From a checkpoint of a small mixture-of-experts model trained on Wikipedia.
Experts: 16 experts in each of 10 layers, 192 SwiGLU neurons an expert, a shared expert of 256 neurons.
Below are experts of layer 8 (counted from 0) of a mixture-of-experts language model. Rows are named gate (a neuron's input weights, with its number), up (a neuron's input weights, with its number) and show model dimensions 64-127. Each number is 500 + 25 x the weight over its row's rms, rounded and kept within 0 to 999. Numbers have three digits each.
Before each expert's rows: a language model's description of what the expert responds to. This comes from a sample of Wikipedia text that the model never trained on.

# expert 4
Description: Digit pieces completing four-digit years in dates and ranges (2014, 1877–78, 1972–1991), and place names in lists such as California, New Jersey.
gate0:503511485493483537534509519486495517471486448512475467461514576503475490495534513502475548523530496478511485572478511533492505478492495508475512453538516530543483495486495496487501511520491465
up0:528513510508512451482492490550479500528513522519535495512461494473519511519514484504468529555480504531463497498512487520524505521443481470479512486516485512505482487532506499503519506486529517
gate1:459526479509523484531519523494491492468546478502484485515543518515488474493460497527492499517532514498485519500546509525489544457477490504528477459496458484487526521490470501494491476476507494
up1:488540541483470499470514511510483456508462538485440513522515504506533482499477476485536467506473523508514501476459516498496502495499463511486448510433485475499507474450487508463503494470507571
gate2:452545505519474519514502467471470525496541509521500487545547506477511464489499475477464486477498501478516489485548510527553489522502513496477495473477499486475479486506512502490507447509478516
up2:479476474534497479477497511508466477490500514521504462470471487487453505524468495490468536488511466498526496458526477487481491539487499487486523476518493538489531464494520497502509505504471495
gate3:545477505510480500486516478513510535517504490494529518506505593491481542526497493457473526466469522505529484488516491525507529521496498524518505503495484495478503512490525525455516487512528509
up3:504519489496507496530471542527529498531510445507478464515477481523519549492509483537479468485507483522503498540487514536497464514483493483507495491455520510493512502463518477511492504507496491
gate4:460468519488479483517512463513491487533499504510532472429538529517493554512466521485480547493492482475473487500495464511453529467532526534487527506491495472497472501507447525510506496491501524
up4:501490543464546458478500537513476482487540457461524497517536506472480484478502462482489499512500494560517522495522507468545499458529492462475512540484525514505498476465437516529463557503495501
gate5:527511548525484524519514478507497520550507474518498498471504522487504481462488453486473518448526458493461593531519480526489525506506564473478474501534465482539497495535505451523503505483485496
up5:499523543505482558511523491535492524500484485474514518484504523541484515474533486498497543471525504514514522523532510563488492480496492495521471505504512454495546499486520481482478488488504482
gate6:494469453522497495447509490466492522506526543526523550472477502498487478457491478488489488489497457522577530525500513542525505524506445537500460495484439483537532473496519468466505523536513447
up6:517504495488463514497499513493469520528504497505482487513504485491485494532474508492510531518578477428494531484512485521489562502521528496512439496545505533455509498517490501511454487499504480
gate7:525470528505516481514471452497533512484479500554505472500478531466510511529539509526503495455525507465524465486506528511520495520498515533506515511500532457481506510501491493477452500454461503
up7:515533513531462517523464447542539533525533497528488491501482483476565473549543516472489508453498544506459542527495503492464467528504502547486486515517516459526503510514483532548480519528511520
gate8:473516546540503513482497490497521501482489539492484469500491504485491489537509518482529510472485528503480465456509456454525557452521491487524511502499468489512499507514504543519482500519477487
up8:520461515460509499524449538506454530563521477502518510498506496521484486479452511506477542484474510476497477542504505510498456529526498518507504486491489503530501450558528478477521489471467458
gate9:517509491498473540517537486499488525466520492495469517505478504491541468481463543539498480506581525497501521510508540533485471472509482507519474512534472536502532520484531493500503481527430504
up9:478502458488516552501494553477466485511488502457503497493475480466478486441524443545509509498529511503506515500524495516530489507534490514495482530504459488488499509482558476506492481563519462
gate10:545470525458494463519495512462487503483510507487518470572500524457473517531464480481530504496518536534484483521476513429550540524473486499516468517495434490497531518497496515534498507459565528
up10:486486540515541508488523503477503434503471461477509526496497475483533475487484472526535465503524500506440518465476540496488501543513522490505486484486519527457463495534515497499516477522501500
gate11:496474530463491448545476492521490487490496490500509514453519506459497512505496510509533504505447448510468505480505462473515496533508485430532505504520506453505499471488497488500486483511494525
up11:523530505563459529521524462519531512562505485500515490525484505480523491467488484510538478543516517482495498538472509519529482467485483500533481437481483481458512516509521520519496502470494482
gate12:507492514498503513490477490485521453427471461458496481493478517462521503495485530512450480489524496510504476510558519478493506478471506502490502488455466485481521531513517493516490489495476502
up12:475518513502494418476534499504489465506513511507510487538486492492474520504512467458522454467537500483501525474568511457524470439544510509489516521474521504493496521522445488469473452506475533
gate13:495525525492491512519455482470513530501484532494480488508508519509511442531524475544529515442469513489503519547515482500477505503514472509506532530453476499528505519512531472487514414500459526
up13:465473491505447486489508488493489471512519458502497480531548513489461471516550531511522524511461465469521533488499513484545469489543484494493519511512513522438528498548497515493496493513491518
gate14:467509483511505488489528490467469519549500490557530502484495515481486510522537510501481467473521507513492491540476537530500471516530544508489512519503470510508503436529473496466484489510475532
up14:458501486503452500466487468484503477521514503538491514457460512480464553479519460488512490468469528569499525515517511492477444512495445492527542524476493498491466532517539463509473472494513431
gate15:481467570454510514465478485502473484492518538485530495473523496493513485517509495511472539526511511485509456528541514464459515471471513483509486505508483507470485505539545529491501510513495436
up15:569498541516509503493509528503553498480480510458522526452530530516519507481523465534518508487480484520481487537484470501507520464505534507538493474513471485537506520516512509474486517544487526
gate16:457497487479516497538544456508508508515497453537469468529531526508514498531520513513518508525540443496468495504503475520476544562527490500495494433481471487504520491533489434527530480504497536
up16:492509465512517525479494550512478475513489485454537512487468497464465493495486519544510524542495513529513495507464502477475451542501499543492518532482500509449523498474545537515477523479496476
gate17:535505517482513571543453480518521517511497510502464550477533519499485522513518511511479503480486517485519486489477479508504525485509481480515557444505508487515476504509510514465524503526473507
up17:516491467483513528494530438501522463457548512499521528508495529474509545440470499495485518483525525498516533508521434477472507513529505476470489512456533486493449534479482477488532534496483549
gate18:507493564505468487476507499472477510526486503501499463503533466477492514548536509477482502513487527489525475468505504530467504496534509505540471525510524470505494519538512526494464469489479509
up18:500500482479462490506485465492504485531476465464501521508452502537515492479505516532511518543500502454497515501510495517485508495494519484508524486489460490536514533490506474495466522495508527
gate19:548488537530506491562487488470518523506500540543504481495482481471525459522459466477510519505447474481489468496479539468463457463490498508502489493469535480482525559526491518514477496481509482
up19:512510482464487494478463499503561524483511487497489475502479516486488476519512501491477489493459490507469536486504523479516527497543542503542491487515540516492522473481476516453511520554539510
gate20:519517529494436499522467491525544492490524476481474520488486506504468500474532540542516539502459468509487479470511523490503537489476533491475487473536501507531472527488539466481499483531516540
up20:496510498531482505483465490512488560478457523522480552471514484505504527518519483482532498483528509458443482522513506485468472501507494487552521506532573515522474461448528490452493498522492501
gate21:487485473457473493509513522440479494518470520459525497483479450469502520480500556478524499471490478506556498455483476505506509490523472482473496504525490491520478503525480479500512512501522499
up21:474537517532456532529512525520553484488504511517504506516517530512479500494488496518489496508510502513484491479515416495505505482511525549511521499439470500504496446512476480489543477457541515
gate22:498486494534515534502504521507474487520484500486501528494495449480483468489474511482507515504512493515513472524482494553533499485480493526503522489578507524516504548530497532472464500509495507
up22:566500483450503459533515484503551517477519473488472507475462494504516519519527458454516522501505502488472462481497469507538512494516526512510531463526493504523512507486498525509498513451486509
gate23:497533480472470483512480521496514494476501528468485499485523528459470524480527472541488510499473481518475528490468505490468537531530494497486503460516455454536492533509524539462461494534525538
up23:510507480505528552489496546522488511474452484523539474489524499519457467554539516542493578466493509512517516507471495501519478512469495526489502486525517509478486499431474483498544544495493494
gate24:502504542507489490503481549479490511479503449543524494476489461496533500512490510503488519528471425471519559491484474451486498468478512491497512474493488460493477528478516445479521502470506511
up24:498514475550477514460493442543495478455489493439521471481481495469535486464522502500486511466549499546529571522494470486481510522511509474466488511498503505514513514465487528521516519468455517
gate25:468473481508497548485515484490491530515507419481500500497507545524473537457504499476500514517472499492505511512479533478509519513505523509474511523492534483468467485500571511516466530520450512
up25:466488476464502507521487495514464476502503479482514552520514490565517509498475470494540511479527556506480509485529522537495498469526500511503547481505527503483479503498491506511520472495510486
gate26:542514510483506487486430510456533477492445509481479497491462479490503553506473512499486474488482456471518530483487477511519492458498460472545526496535465470470455489529523535486487441524498469
up26:489496527549482506497444509510471546457506491529567546519508507476484538519458519467479500530551480466493507497519468501520484464466487459455522498468487510488500538445503493505494497501491504
gate27:456473536512465497522464489498457487525492518494496510547473500496483489506464538513502465492516502545526489466467504517424503499474493488519533446529517474433520502513519538489509540461480513
up27:527513517486494503461468479504472520469489491552509494507508498500499469528511549449456490510528519487514532501438459451467449478529542498477477481507507521496527506496490517465519500534480525
gate28:545501505504483482473494489448483469479522487500510524487524543499510472476472471512536500442518529506506459495489472531494515458454515494490490514524463515502505512511503518485521496542469479
up28:546506480518513542452480459493562474477494466502560508506520550504530480491487490469536462503466499448536524469482501490519527506514541493497463506499502470501490508512480550507471533540455475
gate29:476531542477521492482500503494503533516530512523508465499556474460506508565478465508488507483518534468489451560518532518472490516521459466482457497491495456504530489440537543498502480490520501
up29:482489460507484484491506482527541467516519526490506552480485504458505500486501531523519485478490481499464487495507503511496524468491551505545526531520514513490513500498453508504502505503534510
gate30:470531545498494503455509494457544538448506483522527501533458478491526522486462473524492520477554467493457527517487507512452519524487470494502489483489484493498467475484500511488480533496490517
up30:522495464503492507473530506527500504481502464493511515480470459468506504539468456488473519458474510540498501505462511532475489505510485520502517484478451537480526496499501513470511493487461530
gate31:488548480508481509514519528471535492434553506470499514508525497515508517451538481515492462505491457507501499472493560507475501454525484449517506532489520503506514459462458491482473464519511461
up31:474513464455477451487484488479567498504489504516491532542481508496486518484492523474452489540521514498497514539523490481517475513484513520503508482522513482518487515498485561521483499541487512
gate32:458466469554458499517504551464501537475503509478514541500504529510477466496475478519441479481523465511499511508529494521473473510487524486474480499523499512473454533492512508512521488475516498
up32:492495476538487548495538484497512486492520481492561532447517498515462538502508515487488490486526488496503522527476500525530486471514465526476534519527521467483511500477506516466517461515507466
gate33:499501539542505523500492504493496505494497499518521480501517528473483489512434454501506464454515471519479519489515465476493514487536522517489494500473456494550486541453464532499475448470484527
up33:483489465493502432491538521514517456460542553534522509513469475539498501501472466520516510475503498484546483488467479503477532546519536513428511485505484446515507483478519509489521478474518509
gate34:491509511497459479502512488517520534483489497501480489485461488529517471473545506528546491490473493514516452509497466499481515507536535532493511488546520501515518517443482456521527480502446496
up34:477525483502506477495489491522470504503455491457442478489543485483468488478534513515511465509480474494490503526503515493477511527519507459530521504529527496526447532485512500512477458516468527
gate35:504514514495440481489480525499545527500534532508509485503569487447459480519514489522517554480493523514486473549551510498511493502473502489478509478519467491503533505505534527500451535535531545
up35:457491490469506500489469500499521504480512499463498525542495514485489528552491502487439504470509505485479494458469513471515496465477498495509480549491500476480490463460525508503473500481564525
gate36:515460440472519503472473479438474459505506449496502476477487509473484505576528480439478514507508499525548478485492511506498476528478528492508479483495512497545524509490485497515513484510554494
up36:466480474529504539513458512538471504531520480459529505464484521526481505448488484521473521516510542527528503489487527479494509489477530502483492501551515514484503501514491493477500531491497477
gate37:490475502505480537508483516482512482511525467487478555501520464494450539494446536481511517480490531494467516489513468475481481465496485501477509486489485468518442527489475497471547493499477501
up37:520490497484491441462539546503487509492492490516516526487526492461483533476519468541517516545480532479524460533503524500495464492519487492465549471515506515501498502505528513508507469489516476
gate38:506536492468514501483550512452496520502501516529474462484547504469471472497527498546464510497500515500513494521531487501503523441529471506491478508524519504537483516566514501485525456515478495
up38:521498490538456500494539533489431519485489547496509520464503565465481528500478521541480500459478519529474496468503530517471493486469456519524505503541500527517484481523507523539453528522479462
gate39:479482518531484464469496495479494479488516492471466507557508535454498477517519469547526501505516513509489536505493529500514511525498504524545447496536518464509491497487509510485457493537540479
up39:467471510476492527502489535504515505493530447488483521486497498493505501504513488508441500488511441501511491504507538462497513496511489506467500496485466495463517479474551496488447485516498472
gate40:498526511519477523505469466488463499484527504494478523560565529533476446499467530521521496513509462463523497476508484511528468511472449524495495500512509486479533507502514521534524519501517483
up40:486528494454474434504533522473528517486524464498533471506504499473515487503450551513508549554486464491474493482536525468474478520497528526457532499463534519511476530537544508511564522481524478
gate41:471508517519479461513513467500492499560461489560454523496502526487477516489491498538441509551526484463511469548509465489502470494471532491532513442512493490487490468523529539489448466515482471
up41:533511408484496535466520460491510490445500549515495479491468472535483482511489520498495443461483495513515482516525504524526524493533537510497483500503476475500485487500476482487510480513515477
gate42:513493511529507514514498485500530461477516484515436460488495468505501489530463494497504515496497502543487526502495519503485557492474491516513485486450492476518496511475517510486493516480475527
up42:478532490524492461520560501488477478501502466462461503511507516502461506513470475504504515472502490527501460521547480506496477486500502479516515482511525503501507504490465539494486486548501524
gate43:510501496491492477482516506519475487499541510462503515481525487478497496507511523530497512513535534516512506509523463548506519508517478540461467506530495504514492526502459549479523488503488471
up43:488473488471533541501475498480504486528443535507497492441465486496525494513512427512531511469482489494465520490502505491537517495495498522472513516482459519514500487491493511549491485466478437
gate44:502532481504510514525522509506472537431489455473470494484559535465497496537517515474509474491475491518532489485502494509476505495444546445491497512507517515490481496502456526507522498486487534
up44:465512524467482494507520500499506475518524477489490503515502495480514498474546481505507477550451480500501487499508497512513503479483508495522497486454538499482474475509522508516502461539497526
gate45:471529491492449544481498450491533504474501460508494481468495476497545502487523458476499468502503481531511493497507463488457536486476527524531512510470511460466460511504470503459506512519517543
up45:490493478482603496495508531497499472534473521483460497515521488512456481517551520531495534483480529475506477521472539463535520524529538556511505522525535506494499501499484500542486500463469530
gate46:493538539509516571520518509510492573485508478557522485497485487506463458529513521493484517534514472495447489502557509464468500482498492510517493513490448505542467531492533478541528490496507537
up46:514500491538525471485484462522472505485508473537530512485535512490508504530536488485513505490489491476479474485451499490458492500478525480485489463491494495527490510504520504508530495530500544
gate47:485522520477448509490489509506559471461498490481512518493483531448549517509481498476477543496525514522516469494558473510499505461492502489517479510473528497506488508508527467522459483497522533
up47:471501489549495525532486544546466485492503515512510492500490477533485482463451475537537486516540527485488514442469517465519494518494480460497478476551501532473499483477508532545546498519507513
gate48:485475462506501513472485535504522469505526519526545467509456543476494485514490501466530561540515504513489480530460494504489507513523504495489487502548494532508509514519497518486475488470473493
up48:495510449512515498519522464550435529507458474491473461456524510501469488441528467506521483512497478499515513484490499487549485484497556498530508519563518448480501495521444493472522535475467480
gate49:497515524553503487475501514482473497477473505487505482511500497512516509508531449491498482459459446548479528505502506490461497509482479525462477521498477506508477491527525488503511487474490527
up49:500530472550490576487483485514493548488508520495465511518489523516511485513501483499485509488499492470477519486517491476488494520503475562494504520477495503481515482551513522525508491503460522
gate50:501495546516560469498497491527466532510521504524474468482549527473509490525507552508461464493510468451492548473477526503453494526490472476503422503505485537540469499520511492482498469518498532
up50:508469498507504533490523499516526475469475497539531442525511474502473516534488488490515505505411490457536475526486457520531531539549475542478558506507495492488517486490507478517525464489495501
gate51:491486523507535549522517489462466516482531485506505497467497531491474496480495507539540526493484491473555502512500549468530538483527503511551497466517498509514506507521529490516480477479499495
up51:540504501517519497523510519528453517475510483500511506493488500512492483539479510511489540480548486501523476477505519490463526519481496489529531496554489525548509527533505505510477498485485501
gate52:507550502502477496550553473515508417535521476534465474503538526500525446505499484499545436462500515492493463507465460546470503484515479562494480498449505488511487443516486503513503523524492492
up52:488517500566525521561467487504501517508492505532489511488516546483538530513544487525485509453453488483446519534502494489506489491463485528512498529563535503496454521522493519494506492502525440
gate53:464516522532511514550471480469467503507490478515525486493502527429525534476524489495468452538524480515514472516486490458456497483492508483525504504512520471516462524511487502482519463489558512
up53:451496478449492532499468497445520516487512474511534492481522530450471552495512489501471495502521451503492516504509522485492511468516496524520503503494516547510479512472493476539536488497468511
gate54:524520525505519485494522498460544491426525495490503535505457552496546510528532467497502575501485469504534522482505448495481520454548466525459505453492485547538506501475514490530491572510509529
up54:461481516522518535470474520467522559465505529468513514474463475459483553555553486513504522474477470525511483532505518483515491494548501501475487536522533501480470507492522483538517509517532498
gate55:509448504493485522521497476453503475502473462502512550476510498505527475529480505528511510501475490466492499500499473512471527493504477506465501470515465457495540502498495509484457479531494517
up55:488508503529524497525490503531510461531469502499492491531578503525498480525491509496500517496512534511455540469472462492529498521476457517505464526512462478450474496518516463492482502506491534
gate56:529462527513476497443487523518520523491523497499463501478512525500508465497533512488502506494497497539512501518484500510499515450482515457532489480508509501443466505454477505531512544464481550
up56:492455488516483495509509483499501504513481506499491463479474510519495508524483484520485491530492516505480484496480484531495490497510461495534464514461499489554490501496490485500475495507525535
gate57:490464467498505501535504493489464519512486453465502503481485492504555489491498495514452496496473476541499536475477512507469457498491495486476493476509513429503529462485489483539464550505502508
up57:540498509505507477530498505495515523504506496490509524520525493505509474457476513516489478506502533503442457513478476494493482538555492523499534527488510489514510480534442525478515472478500516
gate58:486489506520491515531474515496469478491466506516537550487524482506472514522496521523496480541522501482500501491518517493488514531469474489523504504553513514516483498483504514528521476461492536
up58:499504502492452519452488466457550500499508518510480494517523515496488499516504475503521474504502475445518465542484490522487529463522453491525495508495468452464493530518518500486475493519523512
gate59:463523487521517548544535518510509511482533539500467538458475483470476465506462493526465475484516505492524503541483476463516524489494510500487523486494474499500475469520527515513493478479475533
up59:457520521514531466495472500454476535473521470524512534527505509485493488540469509574517517495505532500493472495518497457526470514478478490500533513506530499491488504473483482489505472469469515
gate60:444535540480520463489508502449519520502455517489498493522525536442504471475531437462461465444530483527457487509484506473524516454511482563485489486482542530498511529502506545430440538516465478
up60:504463533495488505483473522543509493461506541497510520486552501503484537525512486506492512473502511485495538499518531498553524517459454507498451480498502482507520507525482469511501453511495472
gate61:467501513526465542506526489479498469499479486491499494510497510509495505528545504480528500449537438489523480517491540498482532511457495508567503532511459530462526513493485506511448545507466506
up61:501497507460505464493522516500444470535504529520486520449504462496490486479481537484487502516459544498506477489516478486462477517502480491482514479522492502497463496466499470493485430499516525
gate62:501492506517521514473485517547524485522483460491492532513534483497487535543531517482458528555508502494487520460499459492516511506492483461487450486544484523547482495497494488538460544466496543
up62:527491530527506484502494506496530481523495506501517502452477457535499528506504512492464472498499467450502498501530536476471499479460513495499513513455524504473467528513468506497517492524497485
gate63:517493456542516495483522480498524498486495562515484472513535547465414501518482444477502491489504490521519480468446510488475542475512508483467488511475472484467490504459541518455488501480504480
up63:515481478499480491499510477544479524555520509500523498510496480499504497449541438501450522530483459516516528482486523491452488524519536496488511469485487495486467491502514488498515507471536503
gate64:492517530523480528508500491471510565519519455484496510497505479484466464496498524495503534470530493523501554496489503482435495529502492480498536509520505499527487475548456520531530480512532489
up64:498485487453466468457553518479521500489506486523499503529509495548466510500448496530518487510451541511473540495557511522536518497530502524535491507492482500510500480462507463476515499463533483
gate65:497497477497487493496523502517473531500536514487503451520499504495509516548492547478484481511509500511506516471472467512491513470517510489507486494525507502537512480499476533511512498464466516
up65:535469509514474500514483512531541531493478506538523502449498523525463540497474431518525491487495483501516511474518504502521516531472520511443506495501458485519482533480515485516511489519516482
gate66:516484519497494556480492503569507476513516498505477477482532519523497432490511492468493503516480485517498486532458506457478526496504552531483496515502475492495489473483491498457513492516495491
up66:531490456487471507515435521496476514489497533513487532493498481467471526518507479502469500485487524469478538490481502503528470465504499498496519533525534543506467477431509506469471481537463474
gate67:485494478533485506494475506506467489507503477496519519542537527494451502485501476497450464477531491542504500459473511549455473483490497497480490476515481489482500505533502551463510475486494489
up67:476508477495457560465522482496497461467512510516543473467509517474486511512486466467474472523537516495517477504452484471494485495539488495485527508503490506479494466514491495446479480496480537
gate68:512507497510513510493527514510510500451527523529503541520501496516526451531506481510489490456531485507484507483490426499520513470483461515488456505538489536522507489550525504487526512495452510
up68:538512525471502493452487501499470523524467520510499475498520454499479528532500523507507547504538489495467485489505479486501462478499466485493464491532550529517456495522512514463481513501464465
gate69:519493514521466506484508532479580485479505539499467511505497454520478515480493475492492520459490521495475539561485502483518465510489468485475507500493480496509535517455510508489476554545519478
up69:509512503493505506525530491508468459491509488525479481531510490494523487444504528538525503509533497500488476449482549543511518502530489482526428465478492494505521499538482483523529494460568507
gate70:515471514519489498517491456505523514513453504445487494445506544452479506475527487516496490532530524516495474530542522483467498501465503461478512535522512533504526556544498537446451513500482528
up70:548493510488516470540472510487488513535512515445517495479499491517529526484538504465446488480474495454516502511456499507518479452529506501444528473457487490486507528512520510505466474479512466
gate71:471464537524482479529509490472480509505498490491461486472498485512510471513525498507475490485491466517502509533506547514453506468427512505522497469544506541508469511503489489541491512497492482
up71:533529540493525523451508498506488520494509508508524507484512527506501482473483518515498490502460514459514474524473468531502468497511510529511471518510500516465490496442526471512506482540450571
gate72:518464495528481491469514472535489500556447511484499471492533469484522477519529445500505488496568519513479442508503501482479496494495475513509501508476487559507502527509498536501482519489503487
up72:492495517459513490512475478533510525483521518511487477507508504543506518489536480467494541488514514447499521517469482510518535458543529508445477494500436549526485508542507495476519442496476486
gate73:525470561537482515505516514515445495492506534527487469504523503454455497459493509498511485475522479493525511521534527504489499447479482502483509551508483495492456537508483472508534526478538499
up73:483509511499430514480490510488506504477489463484486500476512489490491483493501512520550506493485566517497441500551458496494486511503487532518518501520502462507480483476502522468519470519526469
gate74:495500533504489461516496510532485521535503507496480500509481545468460496551457474497529536501509520521495495497554510499553466517485532497486536460505522501498530486513468502489470492511506535
up74:507466461518536529502507514568536474512504463468495519502457491510529499483502494503501509477494476522531512499469479515484538517490501497497472510498465518465500519482493520473520511491478480
gate75:481470483557466485558469478482490493479462461487518516480529528464489503513493511496467483492522497532502502490480514506486531506513504481460503495472465448509520472503476511491490515567489474
up75:497477511529519460504475507483488505506502513481540489488498456505449498544476498492487486521507474541482493546498473492450506537496481496453498500516478468439506496512481551457518522506524494
gate76:520461509517500528506495461490479535481518485527506508510535509459479481491490507473500481520530493496476527456471529522532475482495447559515482468513502454515527510488474503484521517478488476
up76:494493492504497520493506541482476479488503500475504519540515488506512496516508521527537441516474491524493568498464468520530531507453463484550449448534492467501522506472519505477504521544479543
gate77:516504517506483487460535503475548528499516489490484514483477505520482473528507507540441451486480481509518464510456504489481518469456491477488488548475490504508475500521496525463463479511515485
up77:498531487477540480453517466493502493503487497517525531502498502454473488497487478461467459517519516496498506493526496446458496484520546521512542536494482486515470485471507480513530505497509498
gate78:485508484498500510510514478476533492514472486473501454454487535506530473557469513477509513497504490523480523477507522464462487544500459495500503476505468529480513501519511520496553513524522470
up78:504507477466517519486492524518568477434561501523486506536519496484511485511446475520462447502470508498479499476515505515534484474504506526474503444480484468504510456525466481484494536551495525
gate79:511557513483497519510490490466483494502506502500520516507485534494492547593509505484523525506481512470465518455514481498481502488462551531496507483502467497476512498541492482525497463506507484
up79:481496509532464476551488504508492508490535526519480485501518490521512494518491505507497466488534511550500475516503481524555492451548459496481489520506519508415485506488503464456534528483510478
gate80:523515501498474488498475512501508505496480493467513473475530440510465534454505487465586530493535508561487476551486497493497517502501445540487568549516466550516524452489480521498510466446539482
up80:506472515502536505508479531509486520534510474515503515475473480515553514459513455503527551480480453499490513447456457472513481509548490532528511511526475516524495471476492485543477536498500503
gate81:511488528504495487510492515559514457486481543508494505504550540507542500487442447493491536480522545557518512512494522479494450492493460476511503517498484519491474512490490458482512505516513518
up81:494490509492515503526488516517474479514505520488463468510488508525496489506510516490486549483464549499484459504531506535490496486503454516523532485537523468492499485469512497498504512457523505
gate82:510513479472491523494491507446501504524479529533530518496477475505509508504523508502479515495491519545503535542452479500497532470446466547518527500543479415464474480481553481470485494507484515
up82:510496510541486532523532484504475509466493487487523466524500529502504461487529458496534464476514557465503462521481490470512525489474512490506475510488452488493520498504456526473525509458501509
gate83:484504485513440526516509481485531498471481480474518489524460536507524510488522490474449496557474483506514510500495492509505518509463528447496531516535504522526490543471479503520475517553506525
up83:471454456549531495517535461484460529524508514526528516511474471521484513529474534469475505539531424479535521526490497551551504502472505513524458458482505493508510514528478519465505534532516490
gate84:499493498454471532491500480466509521508528554520509518478512493530501457470503499505536554474512475480501475519497508481501508496551530497497487486511460530509536493545520514530484513461499470
up84:510510488478480476500476492447497498454539475473513495503470542533517485514496493459445532540556513531479507513506489475508502501491511495491486519516515518512504476514454493462485495497480482
gate85:478462521501520467515496470480503515520488560531516483542465508449512462469517476504430476478487537518483512484527504570492456519489474506489484501504519556511459455515454527521513506471478462
up85:523500537477478490525497535530465529478491498516500511498512485526518476475490491530474508535544476501500512509511505502497495511468466510510461490460489556495472519484550508495521480526510530
gate86:505480518531504500454515535500460505464490501535519508478502525486479528496538506516519494500508479519526504463518499466535509525515500476505519504440531466507492496485508536471480496489439513
up86:562501536524511511488474522502495514489533516524485494501428518515512502477517528517509500471498474501511491494483510508488491510525472558489500505502485523530508522523483512499524505527513490
gate87:474489520523473511529502503475470469462484505552512519492517495516469498466489502490542481464524509517440459478524487552496540478492456520499490556508508528461513528501480524437482539469492478
up87:502482506493521498470505503481478504511504498498515492526494491480483499514552479496525503502472524502496504516502513452493506511536503490528530494489521492489539502473472492516518491484500491
gate88:461471523486485495543563518519524501482506513469508540479485505469486478509495499539522526492469503497522505504481480481529465442512500538490517496445520483533484502525472432441522499511529527
up88:454476467492513510507497499530476490527479509467522510500500484486456480497513485511411537482464489468536517487509530471517510500461485466516522480546488444503509495474503520470489501488494462
gate89:514518526527481491507480502495491493469491501480457491486470521477473524552461516516487515507508476470491507508541524456520490468460505513464521509496506509505516512471489440492520505551504485
up89:490483498488508495491457552505526508533482480478497497475564516536487529504499529504505514486527514482455487504522492499510532458524506499500523472503524487487482501470520479526503559502504557
gate90:479508514517492550500491500478475497499495528503494463519499517484486513485492504512515542495547474494496502461521522540532475475480483502524520525560498493559500518489505490547504512519513530
up90:507474537498501519463532540505498528518501486514543516484505468509453492535493512494454499541491504531501497463513501486532518525543521511496437491494530496492518514542486485497458509525502479
gate91:488520560532477507502512524525500452508447495525496511492575495486501497527471516472495456479490450521514523503465457535494524478486490509488486574521526502491501527530538504497506510498469540
up91:502493471474511464461520519471478527524510467535490516507557493480501504455488462501476547464527504523495517537518491520454495510536513483523483488510503497469507503520509511481503488484491475
gate92:478515517496499477486528496542490489457508463510501468532496523484531508476537490522511462556465469503522511519515526456476496496497496464495499489494503531488518516513481551526471511492499532
up92:583504464496544514511534521515490541502529441490511527505491457502463494464504465540510486471500495479547500530475494487540492500499538539540461531429475509520532483484480475450474470454505478
gate93:536474497506506529547489477459496448472516452492496461521526506497491483529525529489515496450487469555497469512496504491499518524491510515491463463527475505497535489478463524489487467486527505
up93:542503470491516510491493490466563534511500517512479459506478498522478506460486507541523480447537524493516502515524481490487511482503491512475507438538501504498513516489525474513514503525478485
gate94:498508526470461510529467488510515508489508517507506501516520500487488518515516528521502554482572476474568504515544497503500498534542472479485571491514494487503471477510502504487523534471552490
up94:501512530510549485505514503525517512466495487471512467524486481486510501499479487514556450507495510514469506485502531490534495537496543508457501498452500475506488459517505461488512409506501515
gate95:493500524466492550491478508509503491494488541482480510490450542497546471508496469483473514496491521483531523498538477484476499476496525482506514506499475487495489505493525498463523488479470494
up95:485470554537524483531491513484501481473463499503502474492526511468495524449521484530510466526526491527498530517518542519471508524503554456516539526569539498434549493493480533533488518534507480
gate96:472490511531487489490516511433477509508543500472472521457462494448499499500500477471460481502499537513495503551470510555466502529478480511522535524493476541502495485484517524476465506503528483
up96:549513494510473502516531450515513507523488501510513525529462508508483493483510538502521504449486467524535523482520494492532475511518508490440464469518471494500495516472499475515519484533497498
gate97:501561487523494513470525493466496510480483488494469483508523491525507486512490495511502490492541525526569506474504506476478485520492525503523465506450492528536489499472461494485489500513494501
up97:528517501517559504491512519505522500522453478422476528513503495464539476516496504535522528471521511509497464554510519467487489547511493508487492501525513479490486499514442549531473501454514525
gate98:481515498513494507527532504500471517527533455530509548507472502513499479494480508481519500518504511447489521497495511527497543503504502550479440448530503485539536517581489576520529527469506509
up98:517445519526520465520497482517494509511520487494504451516487500498550508549520437532441467495483473478494446559482490550522479535541475504450532496479525496473484522491471482529527495432540476
gate99:497531491486483528469520517475537482472439483462489515496500519509481487529495539532463490517553517509507517502500501515516486483484490466507500528511508484459468533482523526506479510500481486
up99:506536486469475517502462485525490500533482501474500507515488515463558484556520457483509547485534505510547476498486502516513487477494477500507508523509473495514498517476541481500498508496460527
gate100:473498528490461544495492510513520509543473467515541463493496484508503475518546511520462547431496478525499542508498430506515495524512492525516461502534435467473501497503529488507496483505490497
up100:534517528475506491509468509534511495462506462488462496524523527525459542549477488489456468532498482538483502490496535510493516483525463538506501507498511532506494536503451481476480522467489527
gate101:503499474495497500527479496480534485507459529470500451483504459519434501516546537507499511496473453524521514516512506489479485487533493486495537491496486485498477436506518519482537487495521478
up101:477494467516518480483547526523503493467506513495516529518493531503521511504490500527498477496496550471503502503509506503526499483452479478486525551546534477494511543489493459469536522498513476